Below are experts of layer 7 (counted from 0) of a mixture-of-experts language model. Rows are named gate (a neuron's input weights, with its number), up (a neuron's input weights, with its number), down (a neuron's output weights, with its number) and show model dimensions 80-159. Each number is 500 + 50 x the weight over its row's rms, rounded and kept within 0 to 999. Numbers have three digits each.
Before each expert's rows: a language model's description of what the expert responds to. This comes from a sample of Wikipedia text that the model never trained on.

# expert 1
What it handles: Infobox field names. Field labels and headings in infobox lists after a dash or line break, such as Country, State, Genus, Species, Born.
gate0:454472565513515490480549495452460495542534494547474508581499537514491568627408561534479488458549517475411472487443416557536539582513500521575481467548455509478572478575516515562572481510457515567530571470523410484531503482618488489384413467
up0:422460375469422525475478520500534459400528477466513517451539520444458426340567443492526441533471469497577498505494568439536533482488461477464483494475591549535460494476470576429491432508454502447539429551459552494446499469470486517516594485
down0:473586469525525447487504526412452443479476464610600454606512453503443494544562538479495527514541484533587537518434477502547489531486486451468546425447560476554494480485481517576516484457431532513567537478583545442537470435527468468528512565

# expert 4
What it handles: Table header words. Column headings and labels in Wikipedia tables and results lists, such as Score, Player, Total, Country, women, and cell entries like MF.
gate0:570508475524537599535503530525499476466483397360472495419481481503519537492496561421401499482489523541509512485393457509475504470592490538478557411445494442538436430475543563452537446507383433534483535502474531529548503482516507498495517501
up0:600503502531491523511476550490526515571503516497548489559544494471500496563500512574532457554517476543515571545550483451449458569483512596543397536513416512499529456566471566508490442543410559458432552565463557467549513478395511623552446498
down0:498572474479528479469514599517538497542470482573501556530585571467407504416434426426462485487493551569595532474569604501486506581542488449575503438429466580482428497524503532428413544479574550500477451606434475429511588520523495588572476585

# expert 7
What it handles: Place and personal names. Final word pieces of proper names, mostly US towns and surnames, such as -ville, -ton, -boro, York, Carolina, Davydenko.
gate0:525538501514535580549530496460442522478496643511451499506602465539577478564550524542481448443546495431528496470454530497531473453401446549506520489580417503458497593446412501529502472468413437440515443471547435477555456574633421504460494624
up0:544489526472517580474501435619471533462525563494384497479559483496522528533548499511420520496491522450418517472503546431529473508475439512584607447470469536451498567490436537583513495541437478475476411387545476472514524505654439448444534606
down0:469467524471505635456450506593574597456571416444416471485512497440482536539429480512410559509530524451524446549493545418562480504482498494536485578555541489544601524582456407490522508464516508447506510485450560496489521448503561514458510452

# expert 0
What it handles: Early word-fragment pieces. Short second pieces of ordinary English words right after a first letter or two, such as g-ust, n-ost-algia, w-ild-life, Ne-igh-bour.
gate0:484501474444558460518440441569491491501534456451428384557528585466506494563433458533480527436544537512421499584557554433488476555379508524486532544462443518463528452540519440536531521587493596583482498466476495486438581538517529506433508557
up0:505422465511509527471482549543568478448455482429435453528556459432534504477388466462560463486407537496465560443518450465518497503459437483501443531526533591524511459541581469477552534544569494461504503510557475510450447511527461492406539505
down0:451476546523463449452436532525554470468435440487440427570641526528522439327454544573533536418550455528593489524584495501401518513380562484500542514479415482551391504451522479440503510481423531540504472462504470520437521462487552510434522438

# expert 14
What it handles: South/East Asian name syllables. Syllables inside Indian, Japanese, Arabic, Thai and Vietnamese names and words, e.g. Yak-sh-ini, Yu-he-i, Oka-chan, Tetsu-ya, Shar-if.
gate0:470441421453437447535486506543558484439510474490547508527487557539540469477591479533514449463512436416523511465472432505421457475453539525501526585594428468560512557471482443547510479530488547514491498500533413452411505490557425530532437464
up0:470472440533403513518448451524531447465465479609500472485590508578497500485569485542558476538607474387411509443434490479480453524504544482534432568598489523556500520559514566562485506619458551515554517534564537434526472436485484551552439423
down0:471456494594469497553430511404527580472494542539556451514509468527537560474480448444468499586491429483580554551543542513504524574503512512476509436465496554508522572478496513448567514553536537514565465510450537468528406543536507487489544463

# expert 8
What it handles: Foreign name letters. Single letters or short pieces inside non-English personal and place names, often in lists, e.g. Wille-m, Ace-m-oglu, Le-Z-ion, Sha-ik.
gate0:490665521542421509477477505550499466450550579504521459441587444490455556507542428438482515457586485490497543479503411469462540570536514443582537414559508458526508471418597549464482486438502507518497597549498492548456481495542513543508513561
up0:563620490560442540402521457477481406441621533473465485450606579485540441465475556441448494544517495599504616503543477424543425510560499529587532422586545425530516537484543471483526537542506440476455490545482523490528499412528422526526445538
down0:526475497477554499525631475530480525509454518515540492473471470449574577577458506530553593499457476485493428469610477486469499483471479488489539569416413499494494556525463502449512423482556527545475522460403567496518558520556550531512489580

# expert 16
What it handles: Verbs after subjects. Auxiliary and main verbs right after a subject, mostly was, is, were, has, had, as in He was traded, came, may have.
gate0:586526504559522497470463435597426568532580498568510426510417499538497471544423475485422561381517452424563562498504590375481493433530586576509621380464483537524463452438553520467498462417424487512535551456475529434494499558437504466515494519
up0:565421395505504455499491442502467548514437519492516556478482520528457504513501538550471496470519508435439571489477426511615461534486598497560512454447451544451516524512487447444419460439516423434542436605517509536590521556518540512435558512
down0:401533521495487616583536472463485593558568463579424524482524533460367520575492495534520577593427533459558590552448508582516468514604479594454542496493450495524523448628541420517531550524529543544575459400614462448503498459476567477527440387

# expert 21
What it handles: Institution and system names. Capitalized nouns and acronym letters ending names of institutions, stations and systems, such as School, Stadium, Avenue, System, WSLS-TV.
gate0:463505499514551481463558435539506547461479521470545458455501448559425483416526438548517458484400624576531540566501415436580496528569447442495550523406529572463517434554370523620543471550479444505450494482482522469532462490533495514462568497
up0:570557575524470491502455474529549542472496518411431523426582457424419435417475482547429607591563618489466578521524491511512519628450513544510548569436455526454533495487430494362431580384518552557482466445550449494597545489486476468525489485
down0:565513503522516592575493487499453459549570517469557420526500504483482424470469578415504512507386447545487466511551453564544494459575579504434534379509505531528469455428485511492545506401458471502503547503491522655518498444548434474471536522

# expert 10
What it handles: Name starts and completions. Given names and surnames, whole or as the finishing piece, in casts, awards and sports tables, e.g. Jim, Wang, Blan-che-tt, Aleks-ander.
gate0:577417480412519544409516539505478570458499521563474530472352556465494504512416492554526533419568547471467479553452545491449638499485480518487518463409514552501507541407394551463532537579470478583534538564516461519583486525434492481489461452
up0:490575526495425547590489486459490565550539592449557533550445516543489541453439448432494525580446460589473530424529536416533426509367577478537556498458493474577512609566428464474470561504620389451480484524535525456425514489456452547541498486
down0:483378453508584534459517597503585416516466416494497476507498505521427525462515441579420478477406548469460455509438427430477538524484555479523417439456596446568480503459525549483511519535435496495560547566500484488447553451466476540533522456

# expert 2
What it handles: Sentence-ending punctuation. Full stops ending sentences, often with a closing bracket, quote or paragraph break, e.g. Us., Wages., labels).; also some title-opening words after The.
gate0:538423445570495488485465582596493531518573560586541498421570463522450489432484537477581565474489554560518405530423417534401443484479412505528524549571553522460495502499441554459578478408495494503461563500464433462534386451562475488581591498
up0:513477411479508493555473456522549425512486477441365541488526488447437492455384414575533503501458484533540512517575443502565480498551498431515498494480452395496542515510516427502426443591538457494499529516571595558528569464436531532562459493
down0:480439513492566659517454555490567561605595604565466506479459524542502462569458480482491512500511519467520468508558518455521516461488545574502515456588445542522450565529445574521487472432511556571489523468510592499519478567429548501487549533

# expert 18
What it handles: Table cell separators. Pipe separators between table cells, row-end markers and divider rows, plus semicolons and colons in list data like climate or results tables.
gate0:453437575451483477591579525481460549487489533503566560488480470483555453537419481483470431467534472414472540497521416475439456486499426524545445550472482565470461564537538478471473444473480455502418483445471550572492503546438418548548490490
up0:514547395447537498474384554531493552449501410521470506417520539469502451494471547528514500568495569509481423491444558479498534541532584562532513512463466453426515484391472494516538469462572470537536480432505440499531588495456518499429645576
down0:497515500563475416432466583487489547426480480526468434498568526491449469470476549392496499453483495445548537656596514528632428465504413560396506416543510388447469475535522529525533507436560631497547484456558555487503445437429497464544512479

# expert 11
What it handles: Units and infobox punctuation. Unit abbreviations and punctuation in geography infoboxes, such as km, sq mi, °N, UTC, opening brackets before conversions, list dashes.
gate0:619441516492474541500502456384507409546508539462566523447474521493510490467502507541510461405466505588484451548531517450530458542517577599467415483489571513435451502476496471530490580456506566469499487588480466490595538537466562509503402488
up0:527513576503618498454458509585556528467447494492499421565470374418539641473564513466502492531445477550473462471401505509467519516514497574453492524499428448586500494544397524554610488553531510449585548574530519510553463545558569449541572500
down0:475476551525553521488551487533465550495507553357525515582465455431528410548485568488602399471530463483574418516500531504501527538466533478512565477595550539496488519522519525507542567579482500529515519431482566506528507505501511524500574513

# expert 19
What it handles: Taxonomy and ISBN digits. Taxonomy infobox terms like Clade, Binomial, Phylum, line breaks after species entries, and digits in ISBNs and chemical names.
gate0:598517492449520503489539492491491426504591406522488514495486541439564492540455412530493487471556540541496464592535518479508514447527477558522492562584534521518457490416443391472448455426460587517501452541502436425459537490537495498492498455
up0:478450411505561566517511577524468535494568476529511515494495471484453496532413518515626486553480474493540410493432482572532487551427516457476509526544463483446580540501596504478586532530540517490530582363444571436554482517472461480503598569
down0:572418422527548464500533444553501461493507449531462507515513437477506517489575543438481464548538498464536515531578481487507477510535436487457589501496445572486550483461577452571549515517402491499480505599500472464454385510518443486470431568

# expert 3
What it handles: Sports leagues, acronyms. Sports words and competition names like League, season, Cup, plus capital letters inside acronyms such as NASL, USL, ITF.
gate0:506469512461442543463481506549418546498595519509501443531529451499476501503521429475556574539507457403493453448487449499538545429509576469534555547483555464547567517519560500443430394564440446405532461474484513476470544554546531503522529562
up0:483488402483561502539521500500533550442506555506445471476474490487444454395494533567509506508460561572528516432469516406540503520437454394553457541489472420511480530556426608534544538380521558506496523475471504567505514474521430561460460459
down0:444526442445426447505501535466497525589480518513557565478565364500517476434530536598524465503509542429362545574511445507501508545558572501454369463509523445394465392569536520464513515448460452541424435557482611455569440508425557391490421511

# expert 13
What it handles: Year and number endings. Final digits of years and numbers, such as 1849, 2019, plus unit words like %, million, century, kg.
gate0:495482471481506461449423526572494516600526551533565552484595496462478545556399469451511506391473431487483568465532513516496409480503465426496466567392489537560519442478500585461487548546459569455468496441530668517506489584513586537509518410
up0:516522533531532436433570532469447564568415504508546549483459455516387409489432506512429598502532523540560447474462499488467547503485454577559558581471465586455563489491499397468518562474451443427493541455527502518501555611529504352458502511
down0:460451516536457423434506551461503539606528393547575479528491456468455410590548554402359500446546477548483505444464493481488550485473583546423501545565507499509475446513510476539503480520462474407450500457526466495451545500461521459578498545

# expert 20
What it handles: Mid-word pieces and digits. Middle pieces of longer words and digits inside years, e.g. cor-p-se, gen-et-ically, Comm-iss-ar, 20-0-8, 19-9-8.
gate0:476394469533552512415533548429471508518458609505450369431483473559587551567480525544511463516399548527573490424518458512497530561440465537379488429462440574421379534522540633556473519548496478591435474432382502490539532510467495466522490532
up0:507465461471417526496459503506459456536557450478589520485528488521445421498527540544475415471501485465550464490544557507531526501448420523561474383550448525487392519459498554535470464429400475473583511462503433541439517603456513442460580538
down0:578525521566590529552565545481490534511579535561515445503466517486575526543496374389419532542513455532434541535470508531560449451570379446525500514513551540506603524518440467484497491469479473470516451427512552532617552424508537595459495462

# expert 22
What it handles: Word-ending suffix pieces. Latter pieces and suffixes of common words after a start like sp or t, e.g. sp-or-adic, sp-on-ge, Requ-ire-ments, mist-aken, -ation.
gate0:533493495580504529519437549517507607409458530492477484574519528616461509468537403569496462442561509498488467522405541516532547595374462472440534537513605511415520485533624518453484451505515458369588567490501563514529556557445491452599491509
up0:511429545506507461585506559450585535442420465476556586528513482584496512561539436561578440451553498498454460594486531417532457458516525581461585483517456596475522588472541429593437428548513514473407451499499437461442570527485474487586455456
down0:555474521480520459330573477491454512506487463537490436614600518500536502444526540505519502527407533513508494471519488480522419514397542592504526461425482528483505599527518443468424463557456547568592458481487477510457499469517462503518479473

# expert 15
What it handles: Numbers in tables. Leading digits of numbers in tables and scores, plus written counts such as two, three, several, five.
gate0:487461517525463583478622478566530552596469536490450480416505516564500534517559469459403488459572536432460364580550488571544533526518546517523518488537481485537470478541479467580453545433523443486451528486525450432534377600539515437470427559
up0:495553587485496430537553485461548530521502433512478544495447407432589624512429473482518591499505430555529505588544404567420550420539434490494456584492408562504484500457504533531491523574468476514496451501538483517472465382542462504502386501
down0:494443459423505448531438501460507396442521427467548558512537441486498553417511528555491471440408487501513459538575452410545481491549507497485482552487491529467583557592584547569521512505536441444681500420448510482482492512487398549554514547